Weights of a small mixture-of-experts language model, trained from scratch on English Wikipedia: vocabulary 6479.
Below are experts of layer 8 (counted from 0) of a mixture-of-experts language model. Rows are named up (a neuron's input weights, with its number) and show model dimensions 0-159. Each number is 500 + 40 x the weight over its row's rms, rounded and kept within 0 to 999. Numbers have three digits each.
Before each expert's rows: a language model's description of what the expert responds to. This comes from a sample of Wikipedia text that the model never trained on.

# expert 4
It responds to: Surname opening pieces. First pieces of surnames right after a given name, often Germanic, Dutch or Scottish, such as Sch, Mc, von, He(aley).
up0:533528375486549492485593376440510527554495519458467505512526523553568494488444564535556434468525445485484458465448556471437507527464491555520534498488514539490507548554431464538501506528482486542464591499516466428531544536566505486527509583504533474533505475476435467526515502519489471485570553522472462516568547498454506501492525536510529482560503512500571528500513481531514508448502477479483506487506566524441476595458457520464539479591556495438492522514511472572501485461480514
up1:600480502560464505485575537544508515495487573492514532529419424503447444539494458449530469504465470555421428521557518466442518467507475559457567546490505499511458471439515510488404494492473478508452507534507515495460525582456491565528471466482466446534495541450527521525475429476501492532479463528487469515575498514485449501430497546520505514496484557559552496459479543542542569487445522538458503506489521453517500536587473462486488533540556509528453510508455557410439557482528578
up2:460501451485533562515451486593516507584499509582464490483515501569521498503432489500521530560492518487489540498443460482493448498518569467503458417490540472470500485523492479521474485564474447461559614435426543561518544467541504465501525498530516567521496546448468504503501527495485515458463460512438478529528448471412508508515476544458474437534464555529467477505540470559440536492516467464447472482472463495475564522496425517487509493418442503559560498543584466454473394499498465
up3:527503484483555523521461498475521535577413530581475506474582530511584503445450466498512452527584501467511595490573531488489437374497545486511434520471494480462458496470472448453554521497488478534538527464453481523584546505541491480517528521485531492473494504530472532452436538603490490462483470441462584480452480506464507518509429489527531477493493447413479441519516453487563451469541501548500491479484466535529486570530507475483527501470478462454537541495550484467471429433473486
up4:507456521444478472512540521556512482452577542459554591571483521585473529484468473532598512585535462449483502526535508454477511483499509553499517483505476501484519534475479561551453481571433505498590545499471453433575520506602544542526517438519428548541502573502497511466448526543534457481516520418510498522451541513455508464446608509540498489544524476536510452502537453496467513534431486469514477508500515463506442531518480470488545453495571482467498475600499513489475506516478489
up5:553483508508579494519488491462530478514519557508592497470461456502508482490412472526573539501523486524516438525517469521423449420492450520508498509484482545517519419462488482491471475488456415458439502525518461552523478496419471414441465509516456510455502436453550502510504516490455503517521472468468517478484468438431531499452546448536583551479463466442444441456518509595501484528508455555471389565440519492486537532418481515498517472467462529436480504475494452539430474507485478

# expert 38
It responds to: Periods after dates. Sentence-final periods and closing punctuation, often after years, numbers or citation dates, as in 2005., (2006)., 2.Ke6, plus line-start dashes.
up0:472391470485566510543488514476460493575470454534463479505449532429525518489463436568496430529495473444589529459482525518494458525447492504534513453516548532497501516538539507445460491469503550557466478487479443497442519486538568534467440512545420506509471452510519532444507490497497538479541538498481526494494527556547377486435492557500478500453490564460448471481477544527527502515461497528531423609566519542510421447467476500459540470547545515485560494509470488528559425497542511
up1:504564544497511485438542489536495468527546578498527521526556545457534465493533484466493516544522430501498540513453406481540501467532523428448435527450572531507449561481435526528519482442422484441517419523458487466483501526533531491472512563543523552495496476426447568532446493527508490505569522523470495544441448498513467516465499542483539515533491544566479488496466496509422519474458545425508521435497512435461519572511501546508492479496561567521429445477382445507463503491505450
up2:538360494510506583564471527553503490444524506489503555433492518502480532414489518573508447535527491524506511504569479504499458474582587533519457511528466417530500521464518471471498512507451505494486513540458476491435516525464565528478478513542533548488508565522554501489492487481534553541530539509484467478449526555519456505443466537508514470458436536529524530527430499517526459443528516586535537486457536405412518424487466555538593528529474490502530477409523514452514529498474499
up3:474489477530492492491538511503525595492439514507431463475479421467409550463532464466555514532534517486465443469543443517488500492484579518464468516488480537491462535584483501495536562511603512515496469525532540451488491442485443552492502554487577508536472494436487497526459398441524560422473517482461494460477486488514464394488518470434494470535467414513557499511470478484493496500526421500442411469533462496539559507486486578488523522534488516511416562523499527460496517454540456
up4:439501522491518477519517489502507494494457536496539545410496573479522491475554483499465542502505482524572454575479459532511489531457441440441441474554513508507515548471505423581448459478575496476460537460470496504496554494419478529544516469444511596449551506511515568516542486435504471529436447443490554543539510535477461500481482567549440508442503515565509483514472497564508523473500483558499487559494539479480492543573549534441561554462557444404459434538487501476472447481527482
up5:497399420436476496472478468506504518547527502531467480504499521566494482499524598489519485517509501481503471557540543471522498526532532466535438535440550474418476470530526484530522510497536577471500609493473503495544523478519440476486544539487527507555456535468496475459548420504431587502540491544549494573448539565512408485483457558418533445447521568448541483548468547510540507542441467565513483480479476493475485468514506540434522510514505492544524552546555509512539477511496601

# expert 35
It responds to: Sentence-opening connectives. Commas, year pieces and discourse openers starting or joining clauses in narrative prose, such as However, During, According, although, At one point.
up0:490495484490466552508494480476584481433442500513568569491570534478486615525484524495524525530508527458500463520497573459519532517418441512599480511519493518542424492429439462467439526466588438475471498464567471476479502494514527487498515401464512544459489451457501513542461542475457533519523495505482524495512480513510485461398444528527515533492514541517546521468452493529553578490514506507451519451493453387533539487568493543517527501513534527506467548546483512464490479452424579
up1:507448470493492536533562466478523448456503451464467509489418500451516513512418529520481520496457504548525530513539471544515566504531553563472498485482518556515462520543500474491490643482455517521509474544499522574585503512499512505533480478502474500490497515504466519457458481516546497508526527470548482578548542505472474468435421474515499503574457527494598534442474477626560470444429491522515534516399493423497467532522506470533586456495531493420473505488543518510535530497579520
up2:512573469574508554545480503557480515594490472522466526542526490529494521493529467509471500472487443466447515545563551474590514541505555486476527517539524458450476560518543571539443448531592432527464438494525525517462490518452458523507544489556437471499532553512506425492564549496493508416543519488502433517500523506471447462520523488587415501551467508540559481416452515547499540552499545457486503477543485523514460512467508404463480514573538459501505437486496441497540539526513541
up3:458511480524474515496565531484480487533545498536512505455489523471544464528482420469541495527505466547439523429497540435480514492516511544536512496426536536541488468400524484536438501568524481444551510562507511472463519495502511479515495476497383524539487479494524464510499510497406491533534549483507453520529529494562507500459510463542550457530500542475535479529534499552461532589471561520498432556451518416440454466505526425577457447494596521544529505497536589455463515428570558
up4:482489468515511462549460566496474561486513466558454438471541481507433519488458508485496452496506466505535422516446511457503399464533555462534495452508545470557501453478400495488428539454488461501498468463418488473527528556486566507511441495573561459555507540475531429585600489469524500394495503514470464520492499495559525543483517496555509478466509585468564450464550455445480478503534501564543458503476499513548511489562512494512490530483546504524438440502518548533516512501585508
up5:532488541499508541472510519463520473475478458479514462505555559494540526482544531482519464457451479539460508559548445560531534522515477471526483511496526454472467487396552462528508563499515515551568474498531520517495483521539487413472499493482463404420465604542512460544504468568557550400405529478481519496480535524536483471479461410560498513478500533465430550473476487543519495528533452561482459536484460475483506492597522464621448520474539474483506494510536489557544467509553460

# expert 6
It responds to: Digits in scores, years. Year digits and scores in sports tables, such as 19'97'–98, set scores 6–1, and spaces or line breaks between table cells.
up1:466432541461537584561532487515499525529588491542515533531549504507506560493518455504513472458470449508469452533547527473496444433501435506523505514548537515405451509510558502551468412472445448467587528519512521473517550452535505592512522494479506480485502475525490470581445489476521482550518482410484549537474528508465461471518503520509448519489427505563542487510427504517436499523489499517562515586451447512512469415515402535488501498423493465468442519483553530482490422499508539
up2:414464471582513552485522464439556567456579572512494568459477529488500546475483524502502510504536529480552536491534509468595463438504459485457529506581511483482525600558529404548488510492513519508519499513463514480450495434522511565483501506524512505533492566560521574521552480522453450533510470510486499521459531471539537481460520498450471481507497602511485479484406513533512503533531445487596468491468424490574440442486489469483468515447496530564478563525537532545546471541481477
up3:501479467536489469413529462521522544489516455457501477429520458501545473478490563530460569578554436475562515546522478520496393513567476505504502491466479394424413523495499462581478524494460500476509525479533471488510401561512498508519523503508518508522446507493488646483425471471456493493456524459502534550515526498529471485523546482528455504459511489491537445540507524519490563522495442501510480499490482444521545386520580489495474533485526505556498488558498453422425496484510522
up4:437543539492482480472523412528478495561502519525524590426443532495478503542453500511542484488455428517499485523489418531503499437505524436512552532506513548496568438513475556527471501557600482460487537501577531473494512517486530504553508453525440541485488456487464466500489517474555574527507495510506555510482395490490435439492534400537561543464461432491486529542495524584535497539547464484511566413559507538425513531556479506471482487494479526462469561471529522530498530459466452
up5:506523503503617546530474503468503536563584545490523521444540524510428483537489640539473495490470519534509446480523487497497528594523444480518526521434491521484442447480492521451504558595464478442500560534513505493454466510544557467535501549506537511485500508437510548487461468508568509476381523462486602538558501459479492501494504512460505424523490575533539517527451481558529511568461519518495527497467484466424496473554513492473502469516531492465480435550535509469521522472464439
up6:519542470548506519528457525492448531577497554495528471543557519563553515523503465544418417477528472464495492499482443464456521542408564512585523501497455533457559469448545459514504447522477499523486559461526562509494461574480522454519469494549486401501510521488559495517555451478467543491557495559460538563553467461500536494512552495440476483528508542522495427526460510493480606533435460497443510522494490459504549482591514486537479475469617505450507477540449511522540515529517484

# expert 29
It responds to: Temporal clause conjunctions. Conjunctions opening time or condition clauses in biographies, such as when, after, before, until, if, because, and some clause-separating commas.
up1:488497480535486537548486502481482467515556503545499484523530516518529532509585432481425446486555469474481510538548514480453540448440540597478483507541504419471520536510442473596502525581571413497490508429488548532464483546484458466470477500555533430495511483491526399432519534492468477468472504435503501487551568423530527439476491453509543518514508527505474557552537480517556562518448506475522545470488558423490497508533470411512461548510530541541534477477484450563451540531516462
up2:574507449463484523514475475532496531525495508487522518495506555451546574503521480492518470485462548482489487584473504491512558546398521527559513517479505479489521499422522422499488560514458532482539463524542470595470492510471469474499440507493425527409522522476541524485456489484516484417452468437451483521465573463476435400451501455518549557523471465473506500536533453519484500567497542577476436514487497449516495488579477493483504476555573534533459496579525436552486566467417540
up3:493421490426480479512518488544458493512468466462500486457476459561521467462511476491408549532537463544567485498462538513499443528530504464498448478456477541477553517532417449558486541493506529566479493488536485457556502479508539488502478520537502467441484557478515499597432493533552502483523419534528461536525545503517474491460468480488489488500520475531499424462445491510544507414465533474516497552508407571450450486369510614501569560512536531546424513503490536507562502525516462
up4:509521452536497554563513511478531471533500494521451441511448557510547537522506502466491479472540435537493468503489530441398560531511446497586537523477477522509527485449470490488495490495460469481600486449487462561523500528473521498489455450515513526499506481515483476581422475462454515466551531425549463560521517541537427455399487423542537501518408492532530491414538528467447534502478583519519512560463514478506424552466515465526548457410494498438521515495565539534463512512539537
up5:516463568435492444553568491441459467541425541516523411501479529497475498537505482483473493534465471461491484582565436542462423544534505594499468533544463452494506482513518486475530556494533517472476554453531394486501479424507452457554519531478513507552530541517513421499437472445564461519459410490554502584449543452502447503468470520497494532491460579545452467483527475506508457463471452481425528438507550435508539516511444510491445537514545528468533509479532487505511507481480473
up6:516374503473521442510466514546501369520453513449493517457526477527464512492519519524543474467506474520544532529473519455505440468575568452502513522540490465490554429506545476466498480502446426466444504438505510477468490530444494470533459483523532579449539516429531416494505459459524454520530455520484524570512546534478536537479462516469485448518455554450471548430472486556533443452463525536473486426502511456547515487446465541436464496544432460470515491476512554445511495468582463

# expert 42
It responds to: The before role nouns. The word the after verbs or prepositions, especially before occupations, as in married the painter, and job suffixes like -ist, -ologist.
up0:504508532506488530482576518539528494548423574471565475482535540585490515556547516515463506516515429503469455567492525443490431555519490431445469517496452549497515507501563489484493475507529523477483552458441516488461497510547525499480459522506522495499513473447449518550496447505493415508427522614453485472549534518499505415443488492552384487456448463540496446551605480559558522517534463448465504490487536472477499420521527476502508502546474528523444554484444458422521472502486498
up1:524470526470497488511472496389544518443473467573523522469492597466529492465545501521551411534557530508508518541508493507517490546542515509552510514513483507449470533445463413537516492515549473494479507472476508537427520481526599487512500494442487532500491456505474480466555507484442465448510454535447531544525485431505526398479456514454514458486512593528510480518470491470513441528492466469566449503524548454443449459458433573481474560439592486521528578520503406481549513537494462
up2:499545544463473545477495543471505418560452483467455507450570459515481584502434485506553533502573480472505405502501528486498465445469438537486517455525540509538504524509535477515441485554501492510484457455446501517570492543557498515441460501534573518421533560497581587515488454509579595546530484504558480466494476495497520523526524522454528501485533483523500442529452513459488441430553471525515433537517469491538425546536558527508521534510508520431520508547457515507525392547512543
up3:498521515417403578489478502433509510485486498511508450520564487491512474543521511468445511532569528563479420498477479509535450475512489448424454549545489495478496514464481474537550490550527400460510514471498482454554508510473534464493556465498523553405511582505531518550412430456578527543458465508450496486553506569423563505471484506400524532514451486498491519502574487503501535476467459533472522517482505472461404491530502455535535528457518524512492499452468494566524464505525410
up4:510479588462470448498465473593489457468475489434531536473475553542467528457525533490512440457477494484460432516490486500475520456538607516460459487542467521450509592512474524458503493477514489514492499506522502444458524485438475482477476509493494507501548505523578531516407445540516471439500443467409499508532432557490430495516584482525449562442529510462473488515445474533573499459569543483558458509577484429471508566475492478550510566475481578494467533565496498504549520464436517
up5:450500529485457518473483516512538500435454485502517497473518530501596496441424487477532428491533443442537491456519461511480433439439500554489505496486524460522529465479522425511479417399491466512448513492498521461486443496494541516500513584452472489473515492526587543537406525468490514476462601499509508489484486471491472495478516548509556513536427531467550446457487471481501490509446489517519563433425518476421466461547555523526541433495484436551510499512468527393547525485581536

# expert 59
It responds to: "ar" syllable pieces. Word pieces containing ar or similar vowel-r syllables inside names and words, such as Sub|ar|u, Utt|ar|akhand, par|ameter, Car, Bar.
up0:576565471562535541528553471514438461471446512529454508554524482516581524480478471464536486538491496561574474535469493537532456509538501570508480413528456420545498539529566493487576509433547533501492496511537482458456486526552538466572523459501486523466537502513436511507467541452537556519527513546445457460556559587455481514460493547453508450525491538495442477561555494553545507536469530579459522547513455463489512542521475505537529547569470501441396465458464529478533496505523501
up1:386524498508502509502524544488527517471430488517495467465510568520570505523573446508508451477506508550446455509517562502491520560512578537469481438518465528482472490523522473519486537434556440485505477545490525577489638504576471495524466546483484545537456491512547515506508494526550545589438489428600528453505483490516493492501547453462509520541539468503494579558495522515537534417537519564494528515500583542521455509475515494489470466455538440514498430551542551498492444449479529
up2:498554534530547489517529443498501445500554498473503505522506536517519511571503500473528528541476495447527497452431566461527559489464538464488479492485501511457495534461509424464526516524549417437498450530484503450494474521450540433465494465451532477407539487505562521536534464485475560569497517564542511513444463504513447508489578496433546572407484511492558506537551598492464479479481488483535478444474419497539455486517485484569444621491495532498439564506454499513543549425511541
up3:453517585486520521523452514459545444497451554457526469459470449445503441590517479482518545585461523464479490521481426507501528514452549487499468525559489448511587544514552486468580530553535496495485502584443443518563513477487517459453508534535464469527528559531498535482512439436502585525508564516453538523538488512475522476462489506478409479428519499524526475505491482509521463511458494644496488516513498489511595442448525556531530496502533489473541524511557506476549409501489483
up4:512404496540518468445488513505522460544467572518489489492471477440490423482481504507585551527531468509483512486509569521496466465517523417564544499596479512486540513491463464492552524520483511471534537543501543496581467485533537485541430501465532550452435493422493529448505443520465519542550482500436513459483450498555518468577514575580535520488501455506512417493443468566527473509463479600519466547544401443470457538455523514550542487549555512487511472504525546552483465474508520
up5:464470462487523542416497478488516505494481552570526447503455512507512508552518490534435546486536427542439524497413446505513494437493492426519538509541552453483433507445456464543460507559538515527432516444448577502511507494556509505527514508496486455401485505489474502537539500525487503498435495494493534514551450483556519488509470513557448576486486509503471475482452460578563539484418481536454494529485475539420451466487462517529488585534527551514481427559510569402548554441539490

# expert 44
It responds to: Dashes in number ranges. En dashes and hyphens within numeric ranges, scores and dates, like 6–3, 527–565–, 2751-68-0, plus century digits 19, 20.
up0:511507457511508511484520457452549517536474484553547492468524575488451492659467479507546472461447499512502473543444502540484552508511533549543456525577588515567488510532424460485508468546482514509482457488469531534491438481467479520477480498555517474478452506485521598477480394497543575517489527498440554437487537554446564510500534506499520495446487487524454509581510443595456481480507537506476502471536518476476460512547481487567557454509485526496459574458540475539506563477500424
up1:493554477576511550508521480444565472453526486506509519532528514537462533479515506551470527527453542491493516529584493433421524465475512533526508504515506474470454448577529512471500490471585485494468537479505557467553505552488537571557572485508395498518488525514503532500553467568512488504499503506483467490632522434434535463504493486425487478551454533496508476486464401559556558449428428509493567510480558579459476497491522530486509484452572478488477452520475522467467419468497491
up2:476511399465472588490511497524549513497589518527505522489509548515581520445565493531509427481468514496464537461560563476518459496494569457488518520537508519451486477502490498540513550487554491506548562560517534489506563464563493510508523583497545487489560493532492554446573485527470583495528537460540435519513480439467554447531540474411558557571502519461514511550542528590525527546561497509548436503422526471506497461525614521515479502545486485517498469536517520518451546530505487
up3:457465472435511467480527509538512396442399490483506545564501522472477478519523514490482521496464478444478486529478487554563543424499511458508450584479482505451537446511486525512519504462516521462525498508455417497509504538479495554487532428472496545540581507536533500525521510510539585499535523458468534430439514512506476532537506511564583464506565457522606526496555461554531552474466576441570512548492500513496503482479504504582465495409425537498473506433563513534525519445469535
up4:508516524464548551523535423527490490580477549534541531553502504497507450490506525502564457502505557540501472482454533526472531488505538524460447463495529464583482517542487490472567480502455477533462481525539486491469443554494435522557525526479526562453467527467517553508564509499513495480494497489431420485460587458462569424551563521526588525500515446486536521573548498564490487509488515600490527486576563463494478520536522580531543517489481498462515569544439514469431538403529441
up5:490514531480533465457568501457474485430541556493525530445465593470509552514516386477525499543504504475460462520478529461469478461451436514448539419535487484477591547488519574553479419525520508469578513492487510497485466463486561504523492468509438496511499456469572556598468508462532565545522422481474523501479532491484494529519444483475492542480515555534518573475473527564510530509477525561558438441476507461430562534515478504535535535466424507428511508486428475521503489522564500

# expert 10
It responds to: Pr/consonant-cluster starts, table separators. Word-initial pieces like Pr, pr, cr, ass, N, H (Madhya Pradesh, Prague), plus column bars before goal-difference values in league tables.
up5:512534505518457492458510458502489467540484453521491489520515537502515508474515439513529370544561554482482499465471540534453492480488498507502522480536488556537491506454534480474415562450517423502545507501486523514515533528561485468527500413501497446453486507481566521445464508513541494474519484491496546517446485480502509506392457418491537537469525479528558430525448477554555515520449499563574417545511414481554442429565522421568536568505441499478520524525523436533500566547463541
up6:508506469445430583544470480550452513515507480416495531436542511491481443463486502538545485540492472479534484482474451529414529405507514546478486557545520506524445479541530494571553486445502494549457563463509583457558434454594505464526497488451520447498451547583420544517567530492495547486516473493525501483479533534495506439430443526417495474524488506459505533500467471543560536451533536519585490535473471462416457475476485534467494495510553477476458500525594490496501480519519520
up7:535482487528504501451568474454535493527498508495503432461479488482437510551522466543522475550471431454527452552540475506468485526514499453560517512456502542476437533509504505572498510453458533500434567567506560500583513529619509461540486476502431493552486475507526462561522529478600494580495574507432527482472470556471492491471476549528474499413496517508530513479571476572569514458500515576565482496478507462525428536480463514496494566549527515473468530554419531490445577512509472
up8:458526464487474504513538515521520482490466522516502464505441547529525536490496529569460591490441524490533491491473506471510485463443504512515505545396513455414473489439542547489480404507505561509523537508401516455504450504537489465554489510510545513501535492529499520479574517490525479465430532509443478443435482540601458505457478489421465531513490464470562504454393547532451546544475512494518442485592486454511507474518507493392518516486478525483519593503482542456612492491500494
up9:446450484501462574488524458484477489493499489450456496456497518546501513452426410554456478484506523505499526521507548510527545452476559530494468523554491513457422471474500517522478531476539442538401527432610483538569544440472534467504459473479574551490465478569503511542557558516536430492520467515436500534552505537489533464513510487511590427465445490492511577495479522547424467547553494572468495548461471515476491546478585488550485553475502519484460534568465543521509501482557521
up10:450513413518495526507533504527490548476491613481541484545486481582489453530477530558539495484547487567564452589526471471450505506458447510530490526471520557505417472494496429546508494465491492473435564494545531525509558486552477492495507569465488515510480434509472443543511476556509542567517507521564458561467424533538473528552485492443568488522507503565474549494583492519399549482474546562464536503480412531490495512511454572463450469449479514512497525478467541548539520484477540

# expert 19
It responds to: Numbers in lists, tables. Digits and numbers in numbered lists, tables and coordinates, especially list item numbers and the first digits of table values, e.g. 68, 16, 23.
up1:504532442541482566497518495537532492483460428556474475471550499539510485581505456537472570494523553490498483541488483556463517549539492530524500529453522500487524560460553546505510517503498568483484477439446473500459444426523578525545531512507526561501419548587541521451543458477515500498457495487556544519439551554494487393493525550531511507565524528521464475507552533537413538549489441562484484512453444414450418520503551455483508503464594536479453521503473506510541471475547549
up2:494476525467515518531499513613479467488508481533480480492489485581541487574495479514466531442541456548532475485572426509478456515465520487456469505570415520507455548477504516463527595490490508487533549526396538456561546471480448430534487507529562471516460499508518545531463522562516543480539492527583532431589511484570470447536496470404463527545520518556504446518524474519439552475496435481508469473545500439463546485541505544545583506536506506443479492486528541517485540497569493
up3:596472502510505503505535535503484504529458531565475517490466525499524470531438453488543521516476487530478432516428559590498464486494493440572498475512509483490565490511495460482442461518511471446441499474498523469491482488538482491539522538455476507510538516530563546519460540415458492479430569448428464569460546481484489562438514528441424457536534496460501457500484442511490452535452414595481488561504544514465455599555599529589493443463484469494454491465505495527505502449494536
up4:467536544550513583430438437496505456518510525554476478534525507467466537471518494519526518489459467561522478550487506445483530525549467438480442444492535485493459514437487542461510480513563509427536562466422539526546550539486502508522540560465559514453496501465522553485398483547565404536560469471519525547451548518486523492562460505506466538517547510536478452507461431508512551531435540516496521431501544471516472495455498546430503538510622458471457508489499522556528506547574460
up5:566491483500490510529520502515447533561449489548475461550486492524553445536537580437572511515486512549483490500525480524533566501419500438479504488436455502381537575480500518500379495538487546466490478499515483493520508534548555511483513489495492510536424508527554407487517454472500552482464566465480452549511524425451496471535571503511541507461481431465441541483508503547532612522491516510526496437398498451476469543477528456482532518496592540497502522483502483503437552517500493
up6:503483564411489510551487488537509507507492486462526463427507521448537513469539582500492515491455570501488479562516482513562485527433513458438454457476459467411498487433526562486465516482513474464504460565488519488526443489522494550478480472496485583477518523598573584493582516542496501579540490451499476526458445436605531531529560470502547543506499564452467451552456444544540522493441551495516564481417518470528541454515560488534490517514485517491479463557541486478492527505530547

# expert 57
It responds to: Proper name syllables. Syllables early in proper names, mostly consonant plus al/ar/or, as in Falabella, Zalmay, Carreño, Alaska, Harry.
up0:511509481537529477449532534586478527503499521562578600455471485509446538500480500493515563496491501548500433545510533503487522559458504516551481481527529491506391510498537508475518527450566521456400495529470437472401572468552520412467525481538458462481457531563604446504528444479408468537471516488497514519452480499461480451467523411457516501525482479415499568515489480528536527456524491507535493543511507508524526460488538463507516528457510474468518428488475524403534553485481501
up1:505459461504528521502491529553522527449408559545470494505502424530468572442462485429499540501448509492500549549456524485494520538499600521528557509470495477450510563484522521454413527523498582519455478470461560499481522515552481435505527502508471519460460508497513495493435440525461483467506502551513414509529516490441516454470479518442530538481468491519487610495489457551438436517535447532539440465476394447414468529467497558520522563528540537468434510573468491525479534518483540
up2:534527484423482556535503500559454461452503485488570590465502551493460527497453515460579493476554627550559458503498524505535433578508417496467452478515536482491491525538530465465533448445462500446420481477498515463484521543555554526464525468504447514497463571519535523527413483522536466523534511462489566532480483522479400491460485492435506536543552486535521508484532538558515495497572561527485530538566581472512491491485408463561525489542508494549543508490492509547499524518474530
up3:513509550493504479506526520495565528480514479448520545453509500541469526569471447527568536464510552490597478451478441549461571460482490578511495504421570464464456465451474517465466516500524503531542487517517536456503538519459398410491548502522526493402554468508556519541502443481514482566522501474497494486584521451513563537582484556492515435464517529541578524563533487548535510560574482551475414508485497537477500460549525545525523467525490527489508478473539510536480426488554546
up4:505501494480503500521500568549475514433485522499477499516504532581459528531466578526478488522555492528514466503497502479530483486419529526523525494530398496475513519469532392473481465558437481510529454441525528504470521477470527482578521498515529506508433454467577557468515488498573537453559535412444481573508454533469539518428509442495571516561551481457478509579486543519499480483447491579517516571567442539421438497488481511503478462507537477512460524543590437559487480547537494
up5:530542482482541496575480528533484499520443425514463551518505499567552458496548539493485467505513513490501505565496510503534470454482504436453480551531478503487426529484528568481484468499546416491499489458513529493513595503445562453488557526519407501491488526519453490480495399462564511468508525483480422466515513419433539494479527522531532572465516536498484559519435540546566548515513530520489462490485486475491432508511378489490431400473454497490409531479528524484420531477444523

# expert 16
It responds to: Surname initial letters. Single capital letter starting a surname or proper name after a first name or list bullet, such as D(uteil), G(rangier), T(ippeligaen).
up0:502569529424483513506540541467589503452450478570516525559482489508543524540449514524575494475563446486571441488511413518519521480506542486477472493532484499471486519537489505500482496551450460479529543485466559450508362456434576527545559438525498498507531548443494496450510520572485583584490540527469490506466551492502466507549449490435558519475509452554519568426500502522521524528439519532535511482509458497423495510505500514502462563469565459494474444498501488571486477533543542
up1:545473542419415538521505440521497561516498554468471537444493529514503536539571521545465485500509458458493490541570540498458514531491482508474474492523517481496512547535521457453478578509497548546544526443460486410463493487465421509588583527504536539441452535461523539534436507508505491484555489513487482465548580528434546529482447489408449526571465472518519570472469467420429512463481523474492475488557475484493555477552474494520552556557585575490474491494467474462544520472525500
up2:476537554453551521543523546488463526518490527540503524427486451566481448614470459532534473463448475513498547475548466528521432570535512488525509413470478449539455536494535465514453444462516509401468448526537445514473428536518531470480536550528481472466511490537459543492514496503508505545487526588503536460440423522484542499436579471545504438508530540439454476452475482543484505595522538538473494499448539499503578492574501518527509510467492502521448525495500421508430434526503455
up3:485512487549485550453448549457564500522574493536472497549523484490584528578514524547525473529524477445504481500546463481497517449577481532528532531445528523561503426441526455464512467454508486518474470454500557486527465469481503569482533466512512485541475537538542505552487517506522534548517522459498507506591418491520499556551486535486611408451499546586559490524523557484519518492494461543469508534472453571456460482430581460521471463420525457522454476462523513505413537508522564
up4:399490488488477505431517524489449530546579496449474492477505479502542563491532532559508526544459489492470479461472483543486412545399454579470497484504463538550468460527548470532508447432531506557512524535435551520498517508560505483476532445492551502502518509483612550478503497508533491462451481440481545516397498547560500535510430480532513504464515491423531533522395540497498548469522409505527482529478397517489517550459542512520539516440472493468453548506527491483483464548552494
up5:405481420475446518412455474531501519518528525485512451468471506561508521545485477518544508490500480522546499543491428515498456537580464532484437533433570513498502487395440480478489488514524567587531431504457518444499486551490488452543471582495475397498501526544526548500513536489432532492432457451488482539506530477454521427475470478541512577549528480487468512471538499521427498504520516559477503446535594466427532471496505508488455560520572509561505501524536498507549491490463554